{"d_shared_expert": 0, "router_score": "softmax", "normalize_top_k": false, "routed_scale": 1.0, "lr_router": 0.00116, "vocab_size": 6703}
Below are experts of layer 4 (counted from 0) of a mixture-of-experts language model. Rows are named router (the router's row for the expert), gate (a neuron's input weights, with its number), up (a neuron's input weights, with its number) and show model dimensions 96-191. Each number is 128 + 32 x the weight over its row's rms, rounded and kept within 0 to 255. Numbers have three digits each.
Before each expert's rows: a language model's description of what the expert responds to. This comes from a sample of Wikipedia text that the model never trained on.

# expert 13
It responds to: Table cell separators
router:110098103167101146168091095070115134169109157127069167151173112131060112093148102163091159105110102162138130088165105127152132147089078100152101153159177082155140105107161101108101195163150157137097105128191132170125141103095172143101117142137112097135120135115129166127130086121138119142
gate3:159065148136159138110148066125070173155130178136148139141075100141205119126161158184109156085118147133121131144155105179115089183074097135148141146171100189054111158175155154095139114106136057127164121121131156135119110179095142151085145143083204122100041044135140162175121104112138148111
up3:171106128136096132124121124143137157074141149086132170139144156133151111122149173137184111136129141098158076139168081119162113146103108161133084163135143136163071160033175205083128083123106095148122119255118133078145114114110181137124130147147144101198144105165093144216118122071179103110
gate4:125166157124142113130173185152173155103080134131118109170141138063119106133110172160112129088193123168066152114121151148141145183135204176098126096126097133129167080113141132097137144135100109073123074092099160145092161110205077111103092151145170165095147180132181112148172165129153154156
up4:116108111108123136105107092078081123090149115124124136102074206136161143134152111085154121170071157125159131122111156109092084059128037125099152121115118134153109155145080082156112084099136168169171166151255092138187111138061128101126113104107073117123141087117141124149052161100127118093
gate5:121127177113122094154152128143135139133137081089138126138095174153093163095153144120111126102166157173144091090142169144120172150157169129158122158132149094159167144114136129116159126103068093091081123174153166143126153087101101067144129133085093111094115144154143137158084141167157109177
up5:150180148149115116174167131121166152101111080129135190133166144195072168124134134065105106098148165158139111164110144127109099126167110116182171127119135065127167124142167047083086123077122173128148131113185255160098135098113137093131180178096126141111147161154110143090077085083125122115
gate6:106099149065152122128126142139071155164085091137096162139105149133138071139174135142094089098111124141134126110173073103166146160154170143128143117128173140146102116070086104111167141108104117108093134181095145150123163171182152154171092105158142126170167166123139074113185133153117152152
up6:141156125153129161128090140109145097095127142175161141091140109138109154154097101123151162152118172111147084108072142121141153084102092132147128187137130107143170122123186142163147088099174119140099125114144060255111121117065121131141163170089069146094133069156146198136058118111122126064
gate7:094136138137091155167084113141140113111136119093142101079101208149087114141062080134150133143167153136133113117037104145122126165112165132139092043145140172201099111104103133159153107059147166121121151108135118150172140115136083133120069103118076149126168107134135157145074120169080081128
up7:118161082126127104132181121167110175115124153101151175118104106099174049172129153091139127135137145202060097096122129102132170134144101141111129142124131194107123100116135125141127116128134075116105138108117082061255175129122118142183134129100177156137100118160133138097177103151142149109
gate8:154088132126136134144080137125149143124120137111088120157132131007096131105095133154153112085135147138154201116109077145121097156194109143124111141097141083135139121097116071124102145121161124169157148120159077148118147081135139152160055110163147171177153118148107119172173132108198130123
up8:226121105166128144138132094129145148144096133094135166094143099060117088108076122113129089160141138154110126131077080166143122159125108120167098123100143122145154092140153118172101156123190105165127102098143073136116235096115125141160082083185164164187104097130152169137195119152205203114
gate9:130161119144118091130072099140088119112114127116154091102112166162125085102149201087127113143109171180097097171143144187111066110122110158109152121170145178100147138165172144143112076101085091118154129160122224146137083161122130104121169162137126142133147109111114166120129116151133107165
up9:125108108088105146124134141164101084099137141116139105107158056119156114115173127148102135081116058072139156141137102149141150132118142102140114101140139148038074100118129147095119114196154138181150133195090154108088133255097112170086187094094146109175106127149171169178182132152131129140
gate10:182109113099138078117135172159163146066118147165093135141112212118077121076181137091145138086139132135087116075105098100133176205172109133147112150104132091122177135125162098110117105097102084131176146183121142157123139062141080098113144103156139107125138132104126110103108093111095140137
up10:125125151160123189113102095102084167122131106127111131098118094083121146118056118128120162129113122116099142142107074117151139101111131126104157128104133184077158046121128188116090122143150141130121095089113101072129124105255159141128092130106191121138128141071133117150177148127142136141
gate11:130126153132117199098139089084128141123109129176171167108120175078115096151069126086120144112100130098203136154149116135110113117144102151112148126129108136136118091163133100158115105154159217146166098166090143165144079156158140119138099179112098110094067114151086102067129118092112091151
up11:155138160105109131063102129107097159142129176188129197106141151114138136186142132139153119062088088147165187170137191104131170199114128116138133142064076150106096141181148116124161071140093160099147175088147124093121140203126240161135096185109099160117090122120159138142101117128093159177
gate12:142150114179111144080148091132105108150132146138128154141141158058113076114131123151131122138068163126149105178177128106142166085119111164102184139152121067102113117127123081116082165146161157167190117171149124156183175134139164142125160145114222123062103161090125125156162142149109081127
up12:120107141097114089155099166143119094070106137098095070138082087130134179110127176164116123061155127100077130073087094109107090186129116086159092124086120205152158126163110158166145060128155092145131138122108104106109095101126051220143088160108069171193189100164132111139114155154164162165
gate13:113079147097121143134141138093119139112085083110157140123150077090108156109113109155135116159122130110138170135092077167151129138166139101173111136130155110095098121112118084131142135090124131156129119112150107167145184134127131055196125149146127160160099119141129153114109146128187134127
up13:138156115111145166096123114153119145146188099148124121194152173090100118133120140169141200122152120175088167109176191084112203116120170158108099107134091142144150114098120154115089156187171190110174121137096149091132118210104129177186169117122230140098130172062091124155120120169134135146
gate14:136123109112139092134042126132096153161122178096166182083106107149124118151177150150174092140076156125141093143166117108188089142188153141136101154123108188146102130085072123097163114121079104094144138111130125110065127107170142163186126113106095108135154129183112130126109141127154145096
up14:102133146138127100114145151132129140135139088121158051090139081127114077132144116127146140102166141165121144172134102132078188163116144142129094101130125115113142100094133142169152170124147121128104119121087105099168137096166146125118255100128171126109107150209101187119145122168079128120
gate15:145185162124129139131168061113166162168171148129089111087133107112078116123118143152112170139177174158107107140119167190127064109105135167175169074149119008137163118121146115107140137132143131104084107126147146139117119107133132133115140127139181098135140150118151133139129102120150155175
up15:137182180129158149116094055111173161168130096128112101065120131063085149121122120166117134103147155163135123182111128158108078121132168143138092121147167087147143093119174120105153138125129113156134094139134060198134064053183148123133130255142148093102136144150121079120164102138090139175
gate16:114158091119131125083120115065140120169122113159161148095145141133157143135173113103154138106070073129149115152100166190121075113106158105132147108172123149143122139115134122105218114132100102100115142140145109146131091171113128113099093121100112143157110134150098116190087183109139125179
up16:086113165103113163140114190157123082119169145120088057179087088148090119146069157164129182189144153143097150146139135072123120216144132162157067115108142136103082111107096156190138139133150186143168145098131130098108159139162086122119128163255151160104115110146142094095183123169140123134
gate17:123112125165112129107128152182173159170111136113152124105099161155095082178061158099121081038158175205128128118131106139130141131067143144116123080128088153146082111157140096131161097131133172168109113179084188128160170180146113111117095064078138138112165158132122148089147188121127120170
up17:111145066140126132132143128119128124105131135155188126134155084115139193148140081161150140153124142114108108121090158148111152152114123101155113152155166111127123075142124162125088192114141090124146112094133105118151126142084110153138141102092255177152085089048143154210142130174105110113
gate18:104168162102158169085151130161136120114123140113152104141107167104116141100169131201118107185162120156090071158087154162110172120083136128125107135142147122109182100081069109109094155175177157143137131132141100146114079169166140158145140091086105139121133115085137114181182150135106173140
up18:126091098140094078149126113103126124117174115178085125109092131104159105141099078138137155077086140136121116108123083126116050107141137136174131117096147172127075121156170136161166143117118087098135120101102132148123146152097139146128104120160126243079122123141154161149143099171143135177
gate19:112167166101146103146129133125182147097144114131100097191177140069148179142118159174176109122133176132144117127092113129117148141127139138117135121091099181214160124170114149148163103112140150091162150108156100142098122076156134095122121184156142098173124158185125128051109133120166131164
up19:094141122125131065157125095150163117102106082126094102176157237113104152130118138136081071062117174154138113144103126117093131108122122095130164135089140173165134136113142169094162074124151165089147154155162103129114125054159117104116081171112084091255176157184120154111115093132164094153
gate20:181116130132105099107185111149166102099126086071174140112144157144134119139137129133153176164161141122154203199100165135174165102070071128109112125132121091157156108165167121168095122107175176105171167099114052096105150103079128165073133008127181118113118143064143114116076130153135139115
up20:125099127141103109132095067147142098107134083105082148105121120200093158109186140123140122154144144144143118156100116161113109125143138106093106166139116093149141102105113149123114123155126111089146122078119121109082112125161165115134094131111079106139255168149152120105106135107120147173
gate21:096127116078214134084175189078114084139126079133056195179115094112181139126202161113117118095172188113176128121101092158170147147136138204156147095144108140120117129156090190118082160079136116101120084124089095125120132146138113121166112095098153135070110142167132114106193104181108122153
up21:127158094104195142089161179075123130137108109158095184131146077116102164143151139127112150124155126110229132129142137183115090146077142175164123143109097146093162112146133126098079162052106143115136088155140125111116123147138145116109132101162139121111068255120058124062140126131128104132
gate22:160151160087132114138145129160113090106142132115123069146162115106164147182136142164176134158144153107138138140135149175134197114092130136092162106161100120198129132097128173117116122075168096204092134109089112100100137093120128137141190171143199136133153115105103138182123136123135132107
up22:162148135085108104170152155137108151078125089156095132136165123149204136168123091102108172157141128072110193106140094126138199145136102111130134121156138123171100121127184174126134074103078095162123091132085143148162148105118128095132139217086095118121165092218086149134151096107132137096
gate23:177162106146167170164085153134132130144106180176111083157105093108134120113133088147121148101096092110158095193123168127065078145136154090148167166116074082074160078218162140118169108121144140134152127137142137103123131093135105187149165116055155106144157152133129130126132132154113090152
up23:166111105109119146144070157080122152124082156159153143110125096119114123105149088170137188148069084109192131135190161111087085116160135062168091179135144125060116123144179154083128146173142174158124134138079124159096131108162118200113191160119170052132132111172214167129160081115105080145
gate24:112114094178113130170174114118124131140072166156153126145132056122111148109146049121148062133099092120111105121144128076134110081129119072114144070106162169166155095099109072170155152106137151150147129125156144176177128168138142111098132084066142142153099098148139131142114144171122121091
up24:126142058099142132113068150147141161095168104174103052086121175113167141138129134117106159129155140122065094134093086137140112100139130156162109125180122090124131112159154112106109119142114045108119085159103150155118109074114102097184173148199130104135230132173129255135147074170146139142
gate25:116156144123150156136175128143093118146154072103140198102114145091118110155100106107112114151155145143132060143151108125137121096127102113133131127141147111178139115114142116188081111111146144103123114142044105105188188114103105157159144111158141125179115121174128175121180135145210144134
up25:098145155158101106089147106126079105182154102190170132114136153146101085173128117177118125147146167099094122128152146119146149152104140140139148096134127078121112143101108126127104173172139112130125146074078123123171141130145138149151107106106133175122175130162121147242148168193146148211
gate26:133112124103110131112090138141121090105201127191132104108131118162121137141215141088164126159080138154155147169126141134100080197106108125143118103156130110111131146081097141137161140140175178129138162159160118148101106164095140126116161120193134188175163095114084108103146140123147150146
up26:166089109097104133100151099158093113084094105174118076147156120150117151133110164158182122141105063117164178067143072128128131167116094118170129066166103152153120107097119101129153090110158134113156068072118159116174121153070152086121111134115102128100101137114146107100255096144120146129
gate27:112173146136120153138135094151173060138139075141100117113125123068105130046141131185085156133159075121156125120124152066111133091138105139115112121145139105146125148116112161096124126208180112153086186099110154159178144094147156112113138148143145106198158144142168076148096079124138126092
up27:043121098149119170143091087112101104136121087111107118096084130100131049080097092107074158169146112129149098108120161068124054087150152099137113096140182150166158147095085163169188117167175137138097131093117136166196159119127134075102096081108184107160161138177156128172109226123161116109
gate28:126149124147099112136038074137133062098130116132044118131155127104103114125120153122105113154109126158151161175137134145073105112165128176127097133161115136144132110145089120095110133136098128164106194166096156090170098138106150097150129180154084148106136162099029186099147109141140108102
up28:133090134113084127121086134086102123116154155139116156140131073136146080057131068092099193139129036110114107094132095130120104166100137161187088125128150167058122111111178090099101134211153087164171136131109135128169118188151115156143120124146149116141086096147166139091132117255144151133
gate29:080093168151164108167107157082174120192107075118141056114127150122133159089125120105048101112122123168158143181136136111112120153159114115141141103092127138070111177203094149119157105185163182114142137135129118125138150146160119192129125198153150153141168120111126119131114151092128093157
up29:158132140142114157131127107129173126094135189160136153114199149069097111119154100124133165105071126115148151084161143102142149069187157118186139167156140129191130069148106106130055112133139094154172101156131080167167119123112214162192140175152201106165167120160086088120107138125244158115
gate30:192143172139109117162115138140139131166109122183131174115186117113155203124171136147151119123118088141092172156079175143133084117131160115080130100081124074148113173162111172080132164136165155122106116091158129147110128161112166167085139175143145126140146156132170128132139103172156140113
up30:097078147107115127084144139093101086130096105142085171100097108189104134100147132127090164103103120099086138155129081150164085108145129170174099109144176101064115105164081160130156138139150145163102108088141104181127103184127121134075047166149106141142158108147202136130180113120154255147
gate31:156117143125075130144124139137197103069182153106114098108123145121137086117141111145100170165081166100111145151126177157109105163092144131103107171088119140111095142145109140127141132127122077137172158109072112105136067127113119132082118132104134152146123164097130074170121174117106162144
up31:143090112132064150113169141153204091088174125127133123097127094173113099125147126168088184170061149113141119175115171161150066138070117154113127143114113104100092127132109145128125137128151133130184168116120128167134092165085171159070143087095114126112108141093124134185124151100090145255
gate32:127129155107240079122157127123158108155127150158177146103115087117116135116173139114143088075095114116164108142094171153135107136104133140081130165100117172109129149162095133114119079108140149104177162146142115114091060139152063140119105101120101185146065124153136111121136142114109131114
up32:164115112146058118161181127152141106119165131106143115159123137189113179085155140110119170111191151128124143171150147181129102084167114169071112110103120095178051135117103160137225149103122157145122147166145116133101096116097111120120138111075128106122154138105118119139167185144129149201
gate33:127107160131128073121155195105140129184125112152177120163106126140082124140176129167080154143138189128187087128151133137132144117151136133164111155149106184133083140125143078124116113090150149069117161183116123173124164175153145140105139158134064084089074114157133148130103146093102104095
up33:158153145094125165146093195114092131117101183158114140125069085107165142098113084109141120107141142097083157159092135090160108089155129085106143122112169114087106129146109122174129153130149149122103138182118140149140090094134151132137139142170119174128135078170090136124179120110167156092
gate34:171087097142107099147115109124106120140114112123139089168088083103084181159150136142201150091065203139199101158087126110130098153112078121133108120169145125128132075125077138184151160132157091126137104126150130167085143186082107086114187139182118150073063103108144110144133108101131168141
up34:181105087154172114157177123070176139113155205092131130161150135088048161116180153157149150109138133119115192151113113130125127157124127137114140148157162156088154147170142131152139142179070125127147113186136139113090115132126131133128133121148162094085102096116117149149117120110133156123
gate35:123084130152107182131113089136147122177109150122129167062074156106138104129099159171144134183140122131106071064115166159117137140092132113136106092147127148171123106093080058145089128153120125115101133139139158119150118148103143149106085118101093136117145116116169171089116133112111135130
up35:165112090152114171144102152120155151134134181131161193109121066146102115114126172115128095122116174119086126093137123134177115180120156133097113128162135131106088111166159127140086044162066146095150102188119186116096168082148112092110099140175136155162095126142172151087151126129132095168
gate36:158141150189115090146139112141131115139123089077088126130081180102132151074075142123108125139114150147090114127069080136117135101058112141161110163141121168124175133214156147141079131130188132114158122080148078110068130114162098136115089124121119152150110127137187140041150146153085176130
up36:125132134150141161093186132143159101130144124110115143130081131110088128112092134139098166150183136125089171133104119161138113137146116116120080172100150220161135088175145089162117114183149132129164114101160116140113175146123102144131058078148126134164126098090134148038172109137179158112
gate37:080126111109134186169110116147130203147103097095164119139098140121154106146141197160108109060171105167160074170154081219114109157131177183085146089144089186160155084116094116124131147137118096109100147130104126124104125148188109158099106199132138130105133172154095125204141117150114100150
up37:139085118124171166149073135052109250158086136085086136183120136150121107117182157143110086128142107137101130140137118161109103188116175112174145109118096107107192065154147177086142110130127066111159069125089125154054135115138128109125119160147115078133135110078153128132160131166105139148
gate38:082111226068106089130093114124152127142152109181102091097148146080132164087131157136125120140132185112152114165115142168099178098132120120128129105127134118143149076112133151198184170114202147076133156143159116139080168092189113093113152106113123151102188146129101133172166125167173155126
up38:130141061120136069145151147134137114082125148095099111124079133163131116120172131125140119104140076126115078115126096104111130166138072130167188149110109124125117112086160088084117127155095091152146161177122106171184147124102083103142092198095068162127150144138142097102091106147102114160
gate39:167074169180172107143163092124139115114116108067115190149086130103162117089068111073177146149095174093079153119132070154138168147144112120103133161098135140118165141147168123172061041164082097139130103101152125136111090062172104144135147142122151115141118106168160132083108126124102135110
up39:146111209149162137138113159092152107134129124159141162125063114098130140102071102118150108184147110061124150142131076160151147134127093118136136103080159159107177136139142118164131065183134156133091104123132148147070151073173097153121082136129179151118139094193118155079143146136126177093
gate40:061130138134108087095146119205144111128120144106152099084173128083165179171144137134165109056136113187078141111099200150072140131153185108131104145130086154167111110174143070119094137116143143146146075123159100158100170120142119133208120160128149138173177157171153161114091132116102110127
up40:152137151107155138166090189117152129132108113211119166185113182153113127150108180135127191136104148152167117128121136084134129172065138154104181082084167171167106148105084148166154113078159090114121142117124162146125115104126189116105150102115123101139064127136076095079129112225149138103
gate41:179131152139111153115077121090064136142125116128137125114136118074112101098125108144163142143119150138207150115134097126113042141175132126134071150153107066096182162162151144102189123169159198101120115103171162172143056135152149129115112101173077142071077164120115097138138127106151101168
up41:143146120181121109072121120198168179191083084083137151137110187133080084153126168130123143127103164123162099139141129189168139148103159143089150108179146138149095099127071098149122141089144117137097113088136143133180084172105159123111107112104157160098157179114144149181095127179127132164
gate42:133098110102099113115149114155118065107096162133093144121116161164118168095238151122188118041147111108104170138108150119097124139134136119194144172117140107141117127166080103148116146135116082165121140106125114135085156131066174115150159137058140149122162087125140166205088128164088188051
up42:109119111084082091138072167141108079153112133123056182139105158099158141158221159147149129109058103065149181128138125145112086150143118106170142133121111138158160144107117100129128120108093135162123133083077074112115116106080163152136098127144097080181163113144160137154087120147167139091
gate43:133132088164082147127184074155126096101128078080140148097142148131169112203125118134088138123190077150150086179124107126137074153150101146151129108134147137128057085092146161152153120109182118125155156085141091124135144139085158070121080104053138136117153106143118097142175132147192115138
up43:122178104133139175156124098154124151131173099122172116110090141074174071139112100159104162125163124167175134104100145083082126094120100124108132082157118167108116157126089147128146096122175184122118134067120038112115147091150120148105067091063087127118145117222117072130100137106117132076
gate44:095160100124119085144129139131151069102112083145155125131123157105142173134155127112133105101158148119091107127096173171104149068113140107121116115206126156150107138129100107101169159090133150114203137115138138105148128143155106078151045120129172175118113156173116127140103200101139121141
up44:181127193085136116108164153120118164134165130143106162155120082093101098132122128155140148130093120159147130108155102112136102217169133157141132147053133170102169131160117159152061069158134071125088103126108075130151160117108179162138191136128104078168124113084159106130181070129183129085
gate45:134153132134129112107170139199141130166099166065173135099171134072104183089115159140128126150175157182150130117135138085102139096153180115180100060157102161107137143094093110136101142129114136153114120125173133105121132095129124117119163189120156105098105172161096112175140122166135102119
up45:094131175118180079163118103122186122131097133211210123147137117113120122102133225141168131160121139143153183119114133111167152134123142139108136127176139137128118078120104158179138104151096119155137088170092151122086071131126110137097199163168136141099080140162081091152077120128182140123
gate46:084131143048160044123172151070100075128161173106154129124111161125121101063091097168104162125143148123076137121113138148125144123156141136124074088123130115138032112123156135081175164177116123185133080137090155137174135110088130152133147071174170136180136159124131102083107171134140122161
up46:121171144107099092071178163166128112118166100150142154149131103129147143146109142139129115138153146129167119159142197130111095063109142169140152153075096121150151136148064114124130128125165189133173184109129126106135177131170135115084135161129134132104089161106072081109104122101123092135
gate47:129102200070156169095091155120161112143114168099127158146161076091086142124115139135139064121148208153122153103155154174138181202146132130170114100113114112071160195084130125112140154128143122138114134193182152139107141158117148136162136103121191059153116102085098145069107117169117098080
up47:125129161138125126114081130098172147109144109132154116111128090175170125100106142102139180100146142129137163117149106097145077173175107160145149111120097133130124161103195117149099154094148080129073147138158093148166126105160156175169154090074142122175116122122078128104147120154099106066
gate48:143135125121097085136125128084127145035156148124103135170111108110078066160122102189131136158105104163183067096090087151104056144069115124129131123126145146139144048102097114139062114105137171120140119105138157125143149189131072124115104074159143194094136154067131102099168159094102129152
up48:131154127096102091134097123111136202105121163093093131117097146091092077159156142151111107107081099136110135189130165133145102137079136129111150121124131159123106079117152121140106122088125186127124149127095162146107145151121105151117130141120140115114136138101060145173140176125077095141
gate49:091132139117117109131146143160097097162157124097175170136140151154141159149121110106158125112193136126167132156105173123108187103134184137138133093121097132198086164154145133164142130139182154089176154123128135150132169156109082190116101160073102134172134149110142106074102152193136096136
up49:159166123111137127143067101188116198107161143126118121136103150108126149139149178163073139113133180162129165140131207089134133176087084156067152119173098042122127110133126153163162166143138162144172179158127190127151090115056161109131094139102135132121121109105068107122114114128121115108
gate50:112157058139095113131094103164111099124139105114100093102083111066138102138131134144153065169157108155132065158131093083081155116068128130117092084160131130121173134107113198119100133062139150177146140116097117172175144146113139154123202124160098147147133120098154119182219123124147098099
up50:143088125122152137153152139080132135153128118179106148144148120116094141074105136199145118138213151134101172106102114101146113155146138135117116117073139068095095129145123147115168133182126108139117137127131145120173139127137153156134131207137195138104088100148183064150138093127124141139
gate51:092138095116147152146113138131186131126115112088163118130063164118088120117152154092123152205094220156053121127037100168100122110181128143113175070167132143121120144090105130150113154101162119072153160128116084144129096110156121093139100089122069135066099153186119136131103136082067106109
up51:159186167105171127107150159157116118161141135190143169140129094091172128136120111157200048089140106103171099146183183106127193155133118131117129090108122135085092145143091080106150100128057140157116145196097178120123150184120127154124195178157196134150102127091167128121128158164151112166
gate52:178116104161134160148166110128158106085122151179096047107158096187124097072138091109150154114183137101054093170105148193131138146154134115100097132127137080154149099103170147142159122130119133101181109156105122140148094097127089087093153162105044113127138097147151157109121116149116172153
up52:159117059132112114048127118139115130137098096150163142098146115115165031198120129155142161195144099144145146162121141177119122121105080119106087148233132105150133054106144051167086166116132159113105120121131132094123180106078141128074128089113143158139077131078111158151085105132156164129
gate53:092130118090086101147144142158073141117110121107104116143109116161146167140132139089184144122120144137109173139111134086150061176178148116112196096068097166136128143127123210157145128096079120122149149149094142098115175154111095059166127115088147158086154123095221127123044165106122139088
up53:118161128119176163135156149132194133186097126136145124143119172073162092121141148158078107133145125140091072140122117153101150096108143150126105106197113100067153119118139083101130145113173097148103056153130123160104085102141103207115129118129092133146126120155111157087158154148129173201
gate54:107105119100117140139164134114096117102125077111134175184175136182101132143174126177125173097102138113097144118133222124150081142095138152095119158121126121121094138171099198131157138098100122058127139107143091128078159154144150141117108071117063141163162143078160147097127179097145137114
up54:123137131102116146169141152083077134126167121132146123148145115089145137125127080134135132158170131084144095137101146116121158095139121093211141134135125070136117094136163122131164137140155124107149057081135086112187196122043164110154190117098105104150081115126121148172091071127151145119
gate55:162143164112125133116167091100211123158148081143053072126083173144107126075127121155116160152188124058142108137042112142087089090119139131151188086100135062109146158110139195149198160155179108138078143092148138151171106130127168114140172078136110081133155127107137103158082135115138133069
up55:149156136167118047144175135134114106139139117099170180146163102169125127157119137116170078140109151187135163128168109167138127188092137116153119134158134114153169148142163145115092074052068113143143139149096122150099128085140099145159124124128068156126136146117134154065111151143117102169
gate56:117167139145083124088157137128100177077146116065158147135098184138140148067105158160137149127117132120087184137104143109124126158131134158080144112128135129082095101150149106135155163145112127079170075158132095084109098111133131141141118105163120161096148145072151147107124168080110182151
up56:138128109077150141154089132161171082136137161176117098165102044111152110163132113168125098145128142130120121131140118120150126139105097079152159138101150131152180173079105156129116123069138157189087149142089160147150096127097121089146135159091119137133115119170119090178131097110109082108
gate57:119122184085153121124135196154175049105115093103098164164124178088112097133119152119144121084163099094168104102162147123040151127108107140104132100207119161186111130073089108162162123081128126142126128121130117133149152112134118134070136132098173118101153157090207098117115143118117109201
up57:149132087119105126136163094125102142134127107180113070095117127160129155184147159175106175180136130113110152104090152162144156157130135171097172104104127079074135097140064156159158148178177109183118144164093105172161125149130119128169144109108124141110127085146049113154130146120165143112
gate58:122135170059146114115099165103162132116157141114141114138141151078113147146170129105115127128136164144140071128137152129105181175161168118129156153063084119077131136152119102072139115099121111131107188160150137140103088089151100122167133130121099154119101135183158102116086117144133153143
up58:099128147197141158146151111161083134102107172150087168155067124124179126147080184119153119123100155116126174120127129176116078077136095152077116117148116175124192112138156128159113102132103139124179104084112099077113067105123163100128093108142110116118097128112095100125158159094127132143
gate59:128135112165107141164128078106133132142142157142132056089071120149097081110101111146080147109102141146094103118128130156143052119121126121145172067092177107107115158080142127164146150105217112207079153093142124139188116109111172166161099043018144161161126100118151146114134131162122138107
up59:117140121137141170096164105122170118167115196159081125183131114102152175102130148123101146138143077097187147163132142118132087149145125136107135069088130094117092115147117190135155127156102134084144104105183119165144091131147154141084085144143128111189121105153135133132132108120112140137
gate60:142139140130177137154170111166127061121111165136112110196100095083100187047156122087163057058149122109152111194125141087147135142193145113132101152099148085132137167154125133122157125158114119132125177128173085140143090076128070091060126164166120136110128125144120116124114097173129114160
up60:114109159110088084090102153145131148124134106124134149128097173147164082170112155141109139131112144124102148043133085166101217144104168151072164072113092174133127098117123157136119080095119089135092169091064172099086185177157127137185122161107178143104155169132152158126117194152123136135
gate61:129126192075151066145125204100109132126127095186135099148129114115068140147190140140115098114148175128157154130113106153166157126131133138119178100126131167185119152120132101108214112108162179118121114157120128135119163082094120083143117190154140134164127122124135131135123143194198107134
up61:131092076112112115087169102172149095151112129123213168206108132120129097095070138141149160196155077134115085086172145108097116159117138151115099116135105137119115119115128113169055125106135107099151096081055120113086129186180174113088108089160132129113151165128161099107146121107100175113
gate62:098126119107146165115141107087118125119126105210104104133118111050080108131146149156156112144074086093148060103126143121125099119069137095116176101138103168169113116127092156122082171152150133110110148123141163166146122096202117098129148156117128104087154165157184137160148122190163136103
up62:162135091164128131115154113129108130160148115178205122112120098090140090154183155127188114111058094117127077087134109129120102118097111119133161108143107172204122145143153086109132120135125127094122143131080138115133092105184165117164145141124119113120155156210099145095130127169159136061
gate63:087169110132161115149188135160163101103093140162143113129128166106140101109092138126160140088179181065110096203115132157152128156118137116171157090128107172104090139155129141138126121110188161100157134094108142147163133145131116156110154077069174158088086133147111153115143118171121115100
up63:154135170107106110101114124141152123123218102154091136121139074115129217109158134180167132131135116135206157106094148136102163112094137142090108163103072100156136149114083164102136145121102113108090173120090136078097139125177127089139025147138054129085141149096126131182132153070153124121
gate64:103106088096137143124104184114148109182179082092136085154154095166138154184159141094126201133194145105140073126126184149164069148124118138111151130108145078114140136089103112122102125138143082157107213124112094100113135156111120114159120084148035163128073111125139130126143119124171153092
up64:086152156130124114115165060129081128053089134175108128092087138141137140078128158110164089143076140133099184151106084113094166101170126158105108097164088143133138145181112142137169108089058160143180078160106134151095083105147128135131142169131197137095149117114118137125114151151082119129
gate65:161140164162115103109106095110120120141117102120137172120150105116142148097150091108111104138069116085131113116130080144126079105119169120144115122152154129184149139165133107131115152129136173158145109147112112137152124120137158143095157159165113110150080114170098148096165142089141110106
up65:058129122120105108123174130153128124157068137076125110114114100163131135167132154153115080126097103085110079094120120117169151180091095140160154112186132146135099104155144173136116140098197117099074099161143181154142140139120128109168181128102140114137101105105132159152131114114086189155
gate66:126102089050115158159144137062087133106112156100104143170166131097122177124164150162114122187126144060119158104097108100125096120142154135163112126157161067129064100175116140076116172154176123130116101123150106165108109116126118197146117153136169158104165126124183148109119156136131175168
up66:093145094131170088113110135116131073130117091164078116092196113076160137156103071124154159084113113122167128105131142139082139082157178132153108146174106160177121181178146080115151118151085088136115122145168094138114112140099097125137132107155125091114140156202119167126162124132134097120
gate67:132078102126135139114160098073102133136138079127143164102163095058102080131194110181086168142032082111146139125156143175126113122098140166118135166145139142098104130090139177117095116139109095127142176143098078134119143126130203107092052106199145066107086138127101149124102132132177143132
up67:125127150148107124155040131103104105138109147092114130102086161200105175161101112122113113068170119148103068116155120158125100111149126142154128103069160193141143119151071097139170149227140147177161120106190182194139112131159089096111144134124105173158083124108093139132185099140075144172
gate68:189139123146105096119116134153160132159184155158183090088122139125145113155106108110125113082160144119118166108137160149091158154132120139154140149086109123162158107113125135125119142112073104151174159185094138106144137106118149110179165148162166092123113140156090084064102096102077114123
up68:112161158128169154083128170104102118083102114116073115169115159144117134075133167164138143128126153100099064117119137110142110096108110100094136129166142093117150171152124076128138087117161183137087100087153102113131082119144081139140112065092059191151170104105143172176127201140207166125
gate69:165150156133146064140122141115162127146176111096093199158087146141128140125129166105141131116087190164139123141051102192102150113078166145128131113147119137160159069155156162151153076107149091102122115119114091123119132088154081147148091085065128127151183146102114160112094154183105168124
up69:115113184109114099156126116107143104138136087094155163150105176146127095113179117080108172097164141160074139106065082193158112093077121137111110151125161155178172048125135159199136113082169105157137089076136079157115131106152101162149078074096166139139153109089089184122124143135152194091
gate70:097140125132110087113152134153123087115135214091139134134102158136151157105117149089133150150156123127131134114150164156047079141123154094135154106116086135079164116172143134113133145109148101063127107140094167097165098178142162095142156159118115114099124128116141098124129107172124128133
up70:119146116107144074120125155136087111129109174110164174131129123088142151123120145155189126142132093113153132055122184108086116113096129101133086147146068103150140148164060173095080141165211099104157135139147101133121180105123099122138103130114124111127114155095146136134121125147136109124
gate71:171075167125157135139078153126170075071129132133178078143149093158103114104146120092097034099079122091141112151204093183140145139169123117129093096130121193150072176080147098098102100111135174128138128162106135126120123123222067118127152125120138089198085142191114127074095148134107126085
up71:137161171145190154126104080125200108177155144090092181183130097148124179127091116081114149090097135035104119122113118127122160159160162122110138131076148103125164123116118149143136081077081094102139127173095138146128089066176114121118191137139085109157105124134142132051160103174103091123
gate72:149162160176155103149104079107214119152141117095171130151083151128172169098172139100158113081125218144147151142098130179151163175143121134075185103146128185133161112157129138208150080091130122120153110091141094107094141080117139109105089140066082106156154102136109131114105116163102117141
up72:128109148185146101152108117064183099133139100109139097125144106169122134135171116087155130094094186110142120113098103175181119124101122125115134091117133141159154114135132168186149050137131111175149104082116070106142177084126107097119069125068052127178181115126158152124141116155140124113
gate73:122151148161149207182144082184137118159130174080118109111126121186165160157114168104116153140156168156133138118156145126093132134166146137050157051149100158101151110182134154128161090137108149105143135171147138116104097112119140085145125128083109105137092129171070112076142130154152102091
up73:107105135140147141113116086117138086113133156187105117105122113138101157135100107119105146162159113158175133119121137127113091110093136138149121084180101077144155166115104162117136102147151206155145196142107160174178058174156119091121073149119100095083077131166085134066114168081112127102